{
  "n_layer": 11,
  "moe_layers": [0, 2, 4, 6, 8, 10],
  "normalize_top_k": true,
  "n_kv_head": 8,
  "optimizer": "muon_variant",
  "lr": 0.00727,
  "lr_mult_up": 1.22,
  "grad_clip": 0.5,
  "decay_shape": "linear",
  "batch_tokens": [65536, 131072, 196608],
  "train_tokens": 419400000
}
Below are experts of layer 6 (counted from 0) of a mixture-of-experts language model. Rows are named router (the router's row for the expert), up (a neuron's input weights, with its number), down (a neuron's output weights, with its number) and show model dimensions 0-159. Each number is 200 + 20 x the weight over its row's rms, rounded and kept within 0 to 999.
Before each expert's rows: "gets" lists some tokens that make up at least twice as much of what it gets as of all text. This comes from a sample of Wikipedia text that the model never trained on. Tokens count by the router's weight.

# expert 16
gets: "u", " B", "i", " Ba", "a", "ha"
router,185,196,222,200,212,229,192,216,204,203,189,182,207,176,191,217,161,207,218,195,179,200,226,192,244,232,191,191,225,188,189,215,195,223,175,176,182,205,185,185,174,212,227,146,197,234,211,214,191,201,207,201,170,165,189,202,205,220,189,203,207,195,203,204,233,170,177,236,169,214,176,209,176,202,166,200,208,210,154,213,181,218,188,198,224,209,225,179,194,196,208,216,162,215,192,232,199,203,188,187,239,193,195,173,261,205,204,174,183,195,197,208,186,183,162,231,227,178,217,206,216,198,218,191,208,174,183,218,197,214,193,209,254,224,190,218,170,188,207,197,226,204,219,191,212,205,206,178,237,178,195,179,181,226,202,190,187,218,172,217
up4,180,205,203,224,184,177,183,205,220,176,215,188,207,194,224,204,208,214,204,172,215,165,238,231,196,241,192,211,197,232,231,203,177,211,199,201,177,190,189,207,200,210,209,171,199,208,171,180,220,178,169,196,194,167,202,194,181,215,176,181,184,213,169,189,201,222,239,223,207,188,182,186,223,160,209,217,197,186,214,216,204,183,185,198,181,199,217,186,237,215,197,205,188,215,199,196,165,198,205,214,251,203,205,169,201,170,180,172,224,210,198,180,234,231,190,193,205,199,202,253,185,177,224,215,234,238,208,170,207,192,181,212,239,195,176,183,162,195,180,165,202,212,228,208,209,167,225,176,223,204,185,191,205,224,212,189,219,198,180,229
down4,213,209,218,220,200,208,205,192,201,199,209,258,213,207,216,195,196,192,182,201,208,189,227,165,185,190,218,174,184,187,191,230,210,210,174,190,178,194,198,224,190,206,205,182,215,176,217,213,239,215,209,205,201,195,208,223,154,187,177,223,227,210,196,190,201,191,214,164,212,162,176,201,210,157,225,186,165,174,219,220,211,167,211,190,179,209,230,171,213,193,174,196,191,208,233,196,191,174,155,201,213,172,238,198,177,221,213,237,205,176,193,193,184,196,205,244,228,199,206,188,183,204,206,193,155,213,177,202,192,195,181,253,187,226,188,189,210,211,183,216,183,183,203,164,184,233,225,207,216,240,230,206,195,200,196,206,169,214,195,212
up5,215,208,204,206,235,222,185,195,194,188,177,194,217,194,201,210,175,205,188,186,216,227,156,227,206,181,187,208,195,170,155,249,182,198,216,226,202,237,192,221,180,246,216,201,214,216,207,186,219,227,179,235,173,189,211,237,217,194,183,185,179,195,209,219,208,151,229,214,196,202,217,192,195,205,224,203,198,181,224,199,198,189,198,231,211,204,197,185,191,231,180,214,212,201,205,192,190,213,208,183,244,189,176,166,198,132,214,209,215,241,188,195,198,205,216,201,196,162,216,169,200,213,213,227,199,210,207,186,224,198,168,183,216,187,211,191,196,177,211,167,212,160,186,203,219,197,219,192,221,203,165,196,212,179,163,177,191,177,187,189
down5,191,179,205,234,192,206,220,221,203,238,196,211,170,225,231,225,217,180,201,182,196,217,185,163,186,198,199,199,215,218,196,205,198,204,214,177,220,187,195,198,176,145,168,203,195,189,209,230,219,203,190,202,184,204,204,186,213,231,211,210,189,205,203,168,208,206,205,241,261,213,194,214,175,173,184,193,169,196,190,188,201,234,193,215,217,178,177,212,208,158,216,199,213,167,189,195,227,206,202,201,159,188,204,238,180,206,208,231,188,188,213,211,179,155,155,227,205,193,226,187,206,187,189,202,236,183,201,178,183,221,177,200,193,186,187,184,169,167,194,229,200,210,201,210,189,204,210,242,197,226,176,247,217,210,169,184,220,198,205,215
up6,204,191,215,195,228,211,232,214,183,199,180,188,181,193,212,191,213,205,172,220,232,192,209,204,121,197,189,206,197,214,184,197,183,202,193,212,193,192,226,236,267,196,237,194,171,172,209,219,217,205,185,214,226,212,188,213,193,222,201,206,211,218,200,182,194,208,180,222,183,177,208,190,179,196,205,197,232,183,174,211,212,173,195,220,185,168,204,207,189,192,218,215,241,171,204,231,184,202,221,213,205,226,183,202,237,219,218,190,203,182,221,210,177,167,207,248,174,171,180,198,169,176,210,206,226,212,196,227,201,192,197,193,175,174,209,205,158,197,174,198,224,219,226,187,198,178,195,185,226,237,192,207,178,197,176,186,199,207,205,160
down6,183,196,197,179,198,219,166,189,186,221,187,221,213,186,171,193,197,231,188,197,172,182,210,213,223,227,185,186,193,183,188,181,235,171,179,179,231,213,218,218,134,199,178,200,234,187,208,184,206,189,207,179,163,185,166,195,187,191,182,236,219,212,188,217,218,217,225,184,185,187,184,218,204,220,205,181,228,174,189,193,225,191,201,182,211,198,214,224,215,229,214,185,191,207,204,204,182,204,232,188,221,208,143,208,210,206,196,190,177,209,209,184,169,202,209,193,192,198,188,260,196,209,261,196,245,215,196,214,217,200,197,216,218,173,205,185,179,168,229,217,232,231,191,200,203,215,214,178,188,210,217,179,205,210,191,163,191,210,204,216
up7,178,191,216,190,213,202,201,174,210,172,211,207,229,189,225,242,215,180,214,197,197,187,170,205,174,205,181,205,185,203,195,208,177,187,171,205,175,194,192,196,200,195,182,177,202,191,233,184,183,169,220,219,199,176,219,199,226,191,193,231,192,221,195,179,179,190,178,218,236,169,196,188,217,164,180,234,195,173,202,208,194,195,167,237,211,224,227,183,204,194,200,205,218,206,214,204,229,233,213,184,239,202,179,192,204,224,233,203,186,225,194,180,163,158,215,184,215,216,166,214,214,158,200,227,172,221,210,180,242,189,198,170,229,218,203,232,209,172,176,184,188,213,218,213,218,211,184,209,214,209,188,209,203,242,212,186,247,184,181,227
down7,198,233,199,193,178,177,205,224,198,208,227,188,232,170,195,178,212,168,204,223,200,196,186,230,221,208,167,207,197,193,210,176,228,205,239,195,186,188,223,194,204,168,226,229,186,225,190,185,218,203,202,202,204,204,197,207,171,239,218,176,207,220,207,214,220,179,203,175,187,201,165,206,193,213,204,221,204,190,202,244,161,183,189,183,207,232,197,195,181,234,149,181,232,229,222,204,188,167,195,211,199,174,180,189,192,183,173,205,204,213,209,207,211,191,184,214,163,219,197,195,215,217,159,178,214,221,199,184,141,184,234,196,200,221,209,204,204,224,206,183,181,212,201,242,204,197,183,165,179,160,192,228,187,226,218,194,232,209,197,183
up8,201,205,194,192,182,179,182,238,214,173,221,212,188,203,185,191,146,170,244,197,215,220,192,187,205,195,223,207,236,204,204,237,224,241,174,201,196,199,231,235,193,188,194,193,179,217,194,205,178,185,193,206,186,198,213,207,208,225,157,209,221,216,222,189,188,184,248,192,187,187,202,224,177,199,185,198,219,210,175,218,215,197,175,203,205,194,189,201,204,222,238,240,157,181,149,203,197,191,166,197,208,197,158,178,198,186,223,193,204,183,190,209,203,194,190,180,213,180,223,192,205,201,220,181,232,188,206,207,176,185,174,183,194,181,247,202,236,219,196,171,191,231,203,202,193,203,221,242,168,194,195,182,185,206,212,174,181,236,207,209
down8,212,194,215,213,182,181,205,174,161,204,230,209,210,225,217,195,186,189,194,172,215,214,238,220,180,216,222,215,174,207,194,229,190,184,215,211,227,217,218,178,203,214,219,204,214,181,223,196,181,170,178,213,185,150,200,195,221,204,196,210,201,204,207,226,198,167,210,212,217,237,206,182,210,209,188,183,203,205,228,187,203,179,175,186,180,214,216,221,185,222,180,208,214,215,249,213,216,183,213,252,172,215,230,165,193,203,204,179,194,237,180,208,189,202,203,176,189,176,188,191,170,154,202,227,175,224,169,178,212,186,187,205,218,215,214,204,202,186,201,187,208,215,191,153,224,189,237,202,180,205,207,162,195,215,209,151,185,157,195,215
up9,221,221,216,189,186,230,206,179,201,233,190,161,225,172,194,214,170,238,193,194,213,166,255,185,181,195,193,193,175,192,191,220,194,190,201,205,193,237,194,160,185,262,154,172,189,193,196,198,254,208,198,204,197,166,197,205,183,209,188,224,167,182,210,204,194,208,199,213,212,172,211,186,203,191,200,211,235,206,189,218,219,194,190,176,189,207,210,198,196,219,199,196,198,244,180,211,190,194,199,231,203,185,191,203,221,210,209,160,227,183,188,198,177,213,195,220,218,168,203,178,214,221,192,170,222,229,194,182,201,205,159,198,195,216,205,237,229,220,203,215,209,217,223,180,206,229,186,210,179,158,212,217,168,172,201,186,210,185,203,203
down9,213,214,195,208,214,211,191,182,188,169,196,178,216,207,202,152,212,223,226,178,211,183,205,196,199,203,207,186,204,173,185,198,179,226,238,216,209,218,207,179,203,207,197,238,187,239,174,223,212,216,207,208,150,206,188,190,182,177,205,199,192,202,244,225,170,224,181,174,216,222,223,202,211,188,191,199,227,191,184,198,191,197,210,177,205,206,179,189,208,200,186,219,181,158,215,225,229,182,213,201,221,210,203,189,142,162,187,214,229,209,203,198,201,168,203,199,164,222,201,231,179,202,213,223,175,195,215,208,201,236,208,209,217,208,227,200,212,200,185,217,151,199,193,202,208,226,178,149,168,181,174,219,197,206,229,163,198,172,233,214
up10,179,194,192,205,185,217,213,177,221,211,210,195,200,183,178,183,158,198,194,188,175,208,237,203,193,219,223,213,195,243,195,180,186,180,200,179,245,240,165,207,217,174,248,175,225,183,198,183,207,185,209,208,221,169,204,207,189,186,197,201,190,222,181,177,190,186,221,216,183,197,177,189,191,207,205,213,147,204,182,222,184,214,186,162,211,201,206,210,212,188,212,195,230,219,195,224,244,221,212,201,238,183,209,175,224,194,219,187,223,208,204,235,150,220,209,189,214,201,232,170,179,205,225,194,184,185,205,186,188,190,219,195,175,225,183,203,224,194,227,202,169,207,191,182,175,162,208,225,201,172,204,226,216,191,175,189,239,183,181,215
down10,211,196,181,225,184,195,186,213,214,191,189,172,194,192,192,234,184,235,197,201,204,199,207,213,205,171,216,220,221,179,240,183,194,205,188,165,205,188,207,199,167,199,237,230,179,196,207,218,202,198,197,156,235,221,188,162,172,204,197,225,196,183,211,184,198,177,213,212,222,220,189,197,195,246,210,212,206,191,212,177,219,197,206,174,191,138,193,222,206,229,210,202,183,190,197,203,226,215,196,220,231,207,196,179,199,188,213,203,189,202,232,188,203,198,178,184,170,163,167,195,180,211,212,184,172,257,187,159,174,241,194,215,213,182,219,190,196,204,171,205,243,205,169,192,193,191,241,220,205,192,194,221,215,206,239,216,170,185,199,198
up11,175,186,218,185,213,201,232,202,220,162,201,189,171,224,232,214,183,175,188,177,213,166,168,214,219,209,207,214,186,170,197,237,197,184,187,182,217,195,193,182,200,222,222,211,220,180,175,192,183,219,198,225,189,227,214,211,233,215,172,228,222,194,210,217,202,217,202,204,166,216,155,197,166,188,203,189,222,217,208,244,212,192,182,188,213,192,215,173,175,199,201,193,205,202,231,160,236,217,163,192,231,192,209,167,189,205,191,167,238,213,192,207,199,210,184,225,208,172,214,216,191,220,181,187,186,215,169,230,243,213,203,211,208,180,191,167,185,202,163,179,201,214,198,230,230,186,169,191,214,213,171,218,226,218,198,203,190,177,203,206
down11,218,200,197,169,177,184,249,192,208,227,222,188,176,185,237,224,175,205,190,226,230,208,200,204,202,207,212,207,218,183,213,169,155,220,179,186,192,183,198,214,216,212,219,218,188,185,175,199,210,230,215,218,210,189,211,146,187,223,221,164,190,207,186,212,221,170,197,164,247,235,193,193,153,191,194,178,177,182,186,216,209,207,200,204,168,183,216,226,164,191,191,187,189,230,200,198,206,214,174,197,223,208,201,180,238,193,228,206,176,216,177,215,214,207,214,214,199,176,181,185,194,196,211,202,197,217,212,216,196,198,193,195,222,203,195,159,206,203,228,191,192,228,214,252,217,201,192,216,188,205,191,202,211,202,178,223,156,179,207,151
up12,205,149,190,194,195,249,160,219,221,241,201,185,185,201,216,169,208,196,203,185,207,220,250,222,189,182,202,184,188,206,192,223,195,204,212,220,163,214,164,200,212,195,215,184,171,207,196,189,193,248,213,180,183,161,206,188,230,193,211,242,198,195,178,211,196,215,190,198,221,202,209,139,176,188,172,212,204,183,205,220,211,212,196,162,181,184,214,194,214,194,195,204,183,220,210,167,184,235,189,205,189,197,190,189,206,162,220,197,217,233,218,176,212,178,196,183,197,175,167,213,208,167,186,214,212,194,167,185,206,190,221,223,212,206,188,226,195,208,207,182,165,223,217,211,237,216,178,227,221,198,225,199,221,195,203,175,222,196,199,191
down12,199,161,211,200,214,169,225,225,218,190,209,238,209,218,204,170,215,150,220,205,211,187,178,203,185,217,215,175,187,203,185,184,196,217,202,233,185,175,185,193,202,195,215,202,269,220,194,177,179,183,196,185,197,198,222,196,199,208,198,211,211,213,208,211,213,214,209,168,255,179,170,213,171,236,198,203,184,176,200,193,209,196,185,186,186,199,216,206,204,195,208,216,200,277,236,177,194,220,189,204,202,180,166,208,207,199,224,170,208,247,196,212,214,173,228,196,164,175,175,206,169,184,207,189,207,175,185,211,180,215,175,182,172,193,174,230,178,195,199,214,221,193,208,206,207,233,215,203,199,215,193,202,210,216,167,190,191,183,198,214
up13,168,215,193,186,197,199,190,205,175,182,184,173,206,173,209,190,221,233,199,220,192,207,230,199,212,204,173,174,185,234,204,165,184,216,205,179,203,228,223,181,215,245,173,163,201,212,215,172,208,212,208,217,172,196,217,228,207,212,218,183,176,195,177,193,191,227,201,230,172,200,216,220,210,210,215,201,252,194,189,183,188,207,194,197,225,201,231,198,172,231,181,221,208,192,200,245,186,217,185,186,222,172,202,200,223,194,201,213,198,206,174,180,223,182,161,222,201,179,220,204,215,180,194,192,215,216,170,204,190,193,204,196,178,229,155,204,178,182,240,235,202,196,231,181,216,191,239,214,195,197,162,222,221,183,145,204,181,203,199,203
down13,198,189,184,203,234,213,179,219,204,188,155,216,192,201,193,173,215,190,252,200,170,165,206,200,217,169,225,217,193,163,234,178,223,197,195,211,193,207,191,219,220,198,200,209,232,194,220,194,232,209,218,175,149,193,193,211,213,212,174,203,205,214,180,184,211,213,179,204,226,220,236,193,181,195,229,165,222,176,226,200,216,238,176,184,169,224,221,206,178,180,216,212,216,232,222,170,164,197,202,184,183,202,215,207,202,209,198,202,207,171,202,182,146,218,239,179,187,219,200,203,186,190,240,180,203,189,207,225,232,213,207,223,195,195,191,186,186,161,197,203,190,200,189,220,197,185,222,189,201,167,218,160,203,197,180,217,218,201,191,191
up14,181,194,206,189,254,195,216,191,215,216,226,179,193,189,217,167,163,207,191,202,186,188,196,205,195,207,220,249,212,219,166,204,200,181,214,231,206,231,220,172,181,166,204,212,212,235,174,196,222,220,196,191,169,157,258,204,206,240,200,214,207,178,182,237,175,205,177,210,201,217,195,201,187,209,210,234,204,196,180,164,180,193,186,207,170,217,227,157,215,181,198,213,229,193,198,222,214,186,226,197,170,183,167,192,184,194,182,199,209,200,189,212,193,177,179,169,212,194,212,186,216,184,198,230,215,159,206,208,194,210,200,213,186,216,188,196,222,227,189,206,191,202,194,230,205,222,181,202,169,200,195,223,212,220,203,220,142,201,209,188
down14,216,175,241,213,212,227,192,193,191,208,216,197,172,237,181,195,229,209,213,194,198,224,212,196,196,183,237,174,178,192,181,181,160,172,216,215,222,187,245,208,180,201,205,209,192,227,176,185,172,196,186,216,195,189,190,195,196,224,198,209,169,197,170,195,168,214,185,197,208,215,198,182,212,206,206,221,155,185,220,230,189,221,212,204,205,216,240,214,197,197,172,210,209,203,223,193,225,186,241,176,182,204,204,193,206,234,231,198,197,223,188,191,231,201,145,207,232,179,182,178,186,206,219,215,190,174,193,219,161,192,221,194,158,201,225,187,209,200,191,231,245,180,173,237,197,205,149,194,185,199,227,199,202,190,188,179,199,207,182,201
up15,195,222,172,167,201,217,229,179,210,193,219,186,197,219,223,180,179,186,211,184,198,192,230,201,181,229,194,215,166,183,183,230,187,193,197,191,233,197,182,216,183,192,194,214,236,197,176,207,192,247,190,254,204,197,220,205,206,197,177,169,214,191,195,170,172,209,213,216,191,180,196,199,161,195,213,189,231,170,206,180,165,220,215,221,204,197,207,199,220,204,205,190,227,220,239,183,215,217,184,174,222,232,215,189,216,235,241,182,202,213,191,201,167,187,182,216,234,155,221,202,227,186,231,226,178,189,181,151,194,207,230,193,186,186,177,188,202,210,196,212,223,203,227,184,204,212,184,212,181,173,175,222,171,222,191,207,192,175,218,202
down15,193,228,212,197,197,221,202,167,197,197,209,215,204,198,198,206,212,218,155,168,202,186,159,220,200,224,201,199,208,221,194,195,220,177,227,188,170,236,220,197,169,173,220,226,171,201,201,188,223,143,212,211,208,237,171,217,204,202,209,190,218,246,224,169,162,228,179,200,209,182,223,219,230,186,224,170,233,200,189,188,209,190,182,222,219,210,174,183,180,206,210,211,197,191,172,174,176,211,215,196,198,180,213,227,229,210,207,200,220,238,200,203,195,213,167,196,200,194,216,164,201,197,192,172,222,195,230,202,176,210,189,242,160,175,159,204,212,202,186,230,166,194,200,204,205,210,193,193,200,194,197,193,211,181,207,229,188,223,169,209
up16,181,211,220,198,230,170,189,201,172,166,195,239,189,205,188,164,212,173,232,153,202,185,199,191,233,228,175,174,190,244,192,195,199,207,212,197,179,192,167,167,193,208,219,183,189,195,178,181,218,219,234,227,188,179,180,234,178,184,184,210,190,183,193,207,209,197,213,191,193,192,177,172,203,165,221,192,202,183,193,248,220,190,182,225,200,200,245,196,240,188,166,209,191,196,182,242,243,208,189,221,205,197,181,184,207,219,179,217,234,184,174,226,235,193,183,198,241,219,193,216,177,208,185,189,185,198,215,187,205,191,201,193,180,188,197,207,198,218,242,211,198,208,222,217,246,203,201,189,210,204,211,189,172,197,214,221,201,212,190,194
down16,168,195,191,209,177,210,225,208,226,221,156,230,178,204,209,179,200,175,216,194,176,174,202,197,218,196,192,200,193,210,192,178,188,227,204,177,217,194,221,198,202,211,212,237,180,214,219,207,201,195,197,186,230,170,181,206,197,215,219,204,202,201,188,236,170,222,194,212,171,219,206,204,194,237,202,217,234,203,173,214,224,186,187,220,177,242,200,200,189,210,154,198,181,206,150,241,234,166,197,196,216,177,208,221,185,192,176,183,186,185,204,209,208,205,170,204,190,218,225,159,160,202,155,206,202,240,206,194,184,200,195,209,219,207,239,173,164,208,220,160,199,214,225,194,212,220,193,202,190,229,218,226,179,215,180,199,220,208,177,178
up17,201,217,201,159,205,188,235,220,166,164,213,187,202,192,220,193,210,207,173,226,198,187,204,235,213,223,197,167,205,220,212,184,181,175,194,194,194,236,215,208,188,222,218,178,203,195,167,178,200,217,213,198,209,206,221,178,218,182,202,209,197,231,197,202,173,218,188,212,205,189,237,188,177,200,180,203,178,192,155,212,184,219,194,173,199,230,234,176,195,179,203,175,171,203,240,230,205,216,254,215,191,202,215,157,257,210,216,193,195,205,211,220,196,215,200,207,186,239,180,195,218,213,190,179,194,184,157,220,175,213,222,190,195,209,185,200,204,185,159,198,208,226,228,190,171,186,216,232,193,198,199,200,191,196,203,152,227,218,199,181
down17,213,214,212,191,168,195,196,206,163,212,198,223,194,188,195,178,215,204,200,201,214,238,154,182,183,224,261,191,200,178,229,224,199,185,226,184,199,177,183,140,189,180,190,164,180,187,216,190,227,181,205,233,200,207,169,185,197,189,209,198,194,221,204,221,178,175,176,193,196,199,215,185,189,218,204,186,236,211,202,195,179,178,230,244,201,218,190,197,182,212,208,172,214,222,214,188,200,198,229,218,224,223,180,208,168,227,203,181,174,235,197,197,187,228,238,205,174,174,230,185,209,192,166,211,196,199,202,216,216,205,212,198,236,209,181,212,211,150,239,191,214,205,208,208,188,205,200,184,183,223,204,183,226,195,220,192,204,160,206,184
up18,202,214,203,204,207,206,216,186,237,213,216,200,182,243,190,213,199,197,200,238,181,215,165,200,205,202,232,185,211,213,187,173,184,207,172,164,195,199,213,216,188,172,193,183,194,220,196,189,179,162,170,283,195,221,211,235,176,190,200,210,199,186,194,193,210,253,196,214,188,216,226,222,184,205,211,242,204,229,196,209,188,195,227,219,235,188,189,219,186,216,175,176,148,201,221,201,185,199,191,185,201,154,190,206,213,207,191,189,207,189,192,218,186,207,203,183,191,206,203,166,210,200,191,202,199,171,193,219,204,175,215,157,183,210,197,199,209,224,225,200,211,227,187,182,229,170,220,221,181,189,174,208,187,200,164,161,204,187,210,176
down18,200,208,178,186,250,210,175,161,200,230,244,182,232,191,212,202,182,200,222,188,218,203,227,206,186,208,226,217,177,212,200,218,200,207,174,165,210,205,187,172,166,220,201,206,218,196,182,228,208,199,238,179,245,241,196,221,167,189,229,207,182,209,188,203,222,190,209,201,199,204,236,172,191,199,210,191,198,195,202,243,224,205,199,187,180,192,195,200,216,176,196,170,171,206,162,196,206,208,185,236,180,205,240,175,227,187,217,175,197,222,179,214,187,207,214,173,202,158,215,220,191,186,184,195,201,211,204,186,149,193,229,193,199,190,200,228,176,230,204,165,201,195,188,227,208,185,188,165,190,178,170,192,223,210,202,206,197,174,217,211
up19,189,189,185,183,184,199,211,198,160,203,216,193,199,210,218,202,208,187,177,213,176,207,183,177,211,236,169,149,219,182,207,211,181,232,189,210,184,179,206,189,174,217,195,201,190,173,229,209,181,189,234,217,216,220,215,256,175,170,201,203,205,197,231,253,239,215,180,202,201,203,229,195,188,240,186,241,184,195,223,189,186,179,184,202,217,188,218,207,191,196,169,228,212,198,203,194,203,225,240,172,200,190,191,161,218,200,211,225,170,175,226,199,199,199,199,185,188,218,189,160,224,193,232,189,218,198,183,221,221,179,207,149,222,193,184,225,188,182,235,215,209,207,187,216,207,197,178,159,208,205,186,206,196,186,225,188,214,195,212,208
down19,238,250,178,193,228,189,194,207,182,201,212,202,221,213,238,210,196,231,204,213,202,190,220,157,198,150,204,219,180,235,209,219,201,204,196,207,195,193,203,194,188,217,171,210,171,198,220,162,191,198,192,180,216,204,189,177,223,244,239,173,209,196,177,233,196,188,256,224,201,162,176,170,200,148,203,207,203,179,203,189,199,200,196,185,207,208,177,184,204,189,189,206,201,192,205,204,212,169,205,194,199,213,199,222,171,217,211,168,208,189,177,215,220,210,204,204,212,198,239,193,195,164,165,206,188,206,188,177,192,212,203,215,187,210,209,205,254,192,191,230,212,208,205,183,236,160,217,241,207,181,207,180,181,217,198,208,181,183,181,184
up20,200,189,193,184,212,179,209,188,223,170,183,215,185,232,166,229,210,218,197,191,221,204,255,200,221,211,210,193,211,148,165,203,129,183,159,185,193,189,194,226,207,189,181,181,182,174,217,192,175,214,169,216,184,187,210,203,186,178,176,203,211,193,216,195,197,185,207,199,174,226,233,205,197,223,225,197,214,205,177,196,177,226,200,185,194,221,199,195,217,222,220,179,134,204,200,209,159,193,208,201,231,194,194,220,221,207,210,193,225,205,190,194,219,201,183,211,217,206,199,176,207,221,174,198,166,208,189,212,193,264,151,209,210,220,191,226,206,210,200,189,201,183,199,191,211,199,206,226,232,186,224,208,207,180,207,211,211,210,200,176
down20,189,176,188,182,192,218,197,177,188,187,178,229,247,204,231,263,181,151,177,194,164,207,161,197,218,194,206,202,199,230,172,197,179,180,209,205,200,181,213,221,183,249,260,212,222,196,203,202,217,170,209,163,206,173,204,219,175,179,219,206,192,193,216,210,187,192,195,227,190,200,198,188,188,200,193,190,211,213,185,197,199,139,217,185,198,192,207,187,205,173,202,181,207,239,218,197,174,177,214,206,179,231,207,208,185,183,191,190,203,214,211,192,223,187,204,189,183,199,228,203,214,214,198,220,212,237,215,164,198,195,219,157,205,240,209,190,169,186,212,207,199,189,229,213,215,246,202,218,207,185,185,200,199,190,200,199,213,227,191,189
up21,216,204,203,230,216,231,189,202,167,206,215,177,163,195,200,183,170,214,215,194,220,191,205,166,200,177,225,220,267,188,228,202,194,204,208,183,153,175,193,214,201,200,197,173,218,180,195,228,197,221,223,196,203,182,205,208,190,217,181,181,210,188,219,180,195,197,196,209,239,224,208,205,219,189,210,153,200,194,183,196,198,199,187,214,230,199,242,183,204,163,233,173,190,232,189,207,168,196,202,206,196,211,159,219,182,205,197,183,190,179,198,249,201,202,190,196,221,196,211,181,203,234,196,163,180,208,189,216,213,208,204,241,198,223,231,187,191,207,188,214,171,193,211,169,191,159,184,211,210,163,241,188,228,192,204,198,174,199,175,223
down21,195,168,180,211,232,226,184,220,199,164,215,173,214,208,178,193,168,211,220,195,191,193,160,188,197,174,205,212,242,182,221,204,183,205,212,185,203,172,216,231,220,183,202,234,209,197,184,211,241,199,202,179,206,200,211,199,151,227,176,178,184,202,198,193,198,205,218,213,223,200,237,201,198,165,217,210,205,200,237,177,188,200,182,200,195,207,199,186,211,192,165,200,241,219,251,235,213,177,244,197,200,188,169,198,191,202,191,192,189,169,220,210,208,213,219,192,200,239,220,182,188,166,202,185,227,163,175,220,175,216,216,198,197,190,205,187,179,218,177,231,191,233,184,215,201,198,190,198,178,216,168,214,215,212,182,165,222,204,216,165
up22,202,200,224,205,212,224,207,204,170,191,222,179,214,199,222,176,220,179,197,222,162,229,229,165,209,204,215,217,208,216,189,174,219,225,188,212,220,144,199,193,175,229,208,208,215,216,167,205,179,211,220,199,184,189,213,199,252,181,198,204,168,196,190,206,202,197,193,243,193,191,228,192,160,213,217,200,205,166,194,187,176,190,189,191,213,197,199,214,213,209,249,178,186,184,192,176,202,222,207,195,213,192,164,184,198,213,179,196,181,229,216,226,157,182,175,241,176,227,178,200,183,172,200,215,200,222,186,226,228,211,192,230,169,208,199,204,229,200,179,205,201,200,234,173,190,203,186,171,186,191,201,212,203,247,183,163,222,205,202,183
down22,182,219,187,223,236,201,199,199,218,200,166,214,212,185,181,196,201,228,195,204,220,193,247,209,209,161,201,208,189,191,208,201,177,215,185,193,227,159,214,225,204,195,199,184,201,228,164,185,210,196,196,191,202,197,205,219,174,223,207,199,186,206,199,204,183,211,201,218,204,199,223,180,206,164,225,218,235,198,182,201,187,209,213,194,211,197,215,201,213,181,203,196,173,183,198,165,177,204,186,189,221,179,198,155,196,191,234,175,189,181,232,229,207,186,211,201,174,196,222,152,234,182,181,192,201,194,195,223,204,207,162,216,189,209,232,184,183,210,205,221,163,226,187,254,188,204,159,181,197,227,246,212,163,174,203,193,225,168,233,240
up23,225,194,205,201,207,198,181,222,190,226,194,182,198,187,209,201,164,187,208,201,215,186,186,210,166,164,211,215,203,228,198,240,219,203,193,235,179,218,181,200,216,220,208,179,218,191,247,225,200,220,233,215,165,211,214,212,211,218,209,222,172,202,195,173,148,225,157,205,183,176,209,189,170,221,197,205,201,219,234,211,183,193,190,214,224,181,190,194,223,214,205,247,173,233,186,186,210,222,166,190,193,171,179,174,190,199,194,201,151,228,195,231,182,220,195,214,193,197,254,204,177,205,190,198,192,219,172,195,178,195,207,202,200,179,212,242,196,193,191,217,190,172,214,176,185,205,230,200,185,227,209,186,199,212,197,161,171,217,187,213
down23,215,230,190,176,205,178,188,218,182,228,213,231,222,191,192,203,165,140,184,187,216,184,182,213,197,202,212,199,195,172,224,226,199,187,176,219,174,197,162,208,180,231,202,194,175,237,225,214,176,174,196,197,209,183,206,220,220,196,236,213,210,189,210,210,216,216,179,168,202,234,186,171,171,180,191,192,193,199,192,156,167,155,194,205,197,237,198,188,208,220,231,206,209,196,191,198,198,203,208,175,186,230,211,193,188,217,221,191,229,200,190,230,191,190,200,191,215,184,217,257,237,210,199,213,218,174,208,224,199,198,201,224,249,197,189,214,217,191,186,189,208,204,178,208,180,182,210,200,195,200,211,200,169,146,234,212,185,185,187,220
up24,181,175,185,177,220,216,206,230,206,197,222,192,181,199,234,179,213,167,214,201,210,227,199,255,217,210,224,193,211,209,206,177,208,201,182,167,224,209,223,229,206,211,243,168,190,173,205,219,176,209,205,213,168,177,199,215,192,202,212,158,190,216,207,166,183,198,165,215,177,216,196,204,180,210,197,188,192,173,176,227,207,234,215,201,235,196,225,208,210,219,203,216,133,182,191,226,202,236,188,191,199,165,209,188,206,197,205,221,202,180,198,211,186,224,202,208,229,172,209,183,208,227,196,173,186,143,208,210,182,232,196,180,194,191,199,159,185,220,192,195,174,196,232,206,210,185,198,198,178,205,204,182,209,191,205,187,210,247,214,211
down24,175,183,191,214,213,175,204,213,211,212,243,194,204,174,177,192,203,216,150,217,216,188,183,211,173,194,221,180,199,215,199,196,198,204,201,156,208,222,221,203,235,273,204,214,220,209,195,196,185,180,179,174,204,220,207,177,180,197,214,199,231,180,204,174,208,231,173,212,172,203,188,220,192,189,235,211,178,184,207,211,222,202,180,184,216,174,172,215,215,232,204,252,196,205,222,171,189,211,178,196,168,183,197,232,156,163,222,177,196,190,218,186,228,200,192,175,191,194,173,237,180,202,193,174,195,214,244,181,175,208,205,203,184,189,210,211,167,197,203,216,230,208,205,209,215,222,215,209,186,227,205,179,208,206,217,199,215,178,189,189
up25,174,185,169,192,162,209,192,181,206,179,178,228,188,176,185,211,179,191,226,173,208,214,185,197,229,170,193,210,201,224,227,241,214,190,202,190,220,188,184,200,178,207,190,181,198,171,197,194,197,195,213,205,218,215,158,185,257,196,186,215,214,187,220,191,205,174,194,196,179,155,216,238,202,227,197,218,213,202,212,170,181,200,219,200,204,221,205,185,234,209,219,238,174,167,168,208,191,214,216,206,226,180,186,177,199,144,182,202,207,212,186,194,218,176,206,202,201,171,199,213,238,220,189,191,216,182,203,220,235,198,190,182,212,242,184,245,225,215,207,201,206,224,208,171,211,221,218,183,205,176,188,214,200,189,227,226,228,186,173,211
down25,200,189,189,180,196,214,148,183,253,224,221,198,231,193,185,166,187,193,192,211,221,213,193,209,206,201,173,198,211,148,199,214,195,202,174,186,200,207,225,221,212,179,199,183,190,187,217,193,197,199,204,158,208,250,216,187,181,210,189,203,218,213,178,198,177,238,246,169,186,196,187,197,195,252,196,176,214,193,227,169,218,182,173,218,234,196,195,238,195,200,196,229,194,220,214,207,198,202,199,240,209,213,188,172,210,202,228,189,185,184,191,173,200,198,193,197,204,200,179,218,189,238,194,174,214,181,210,185,190,203,213,182,195,203,188,182,219,194,234,192,196,212,224,209,207,202,152,150,225,236,209,233,183,174,188,190,206,214,212,191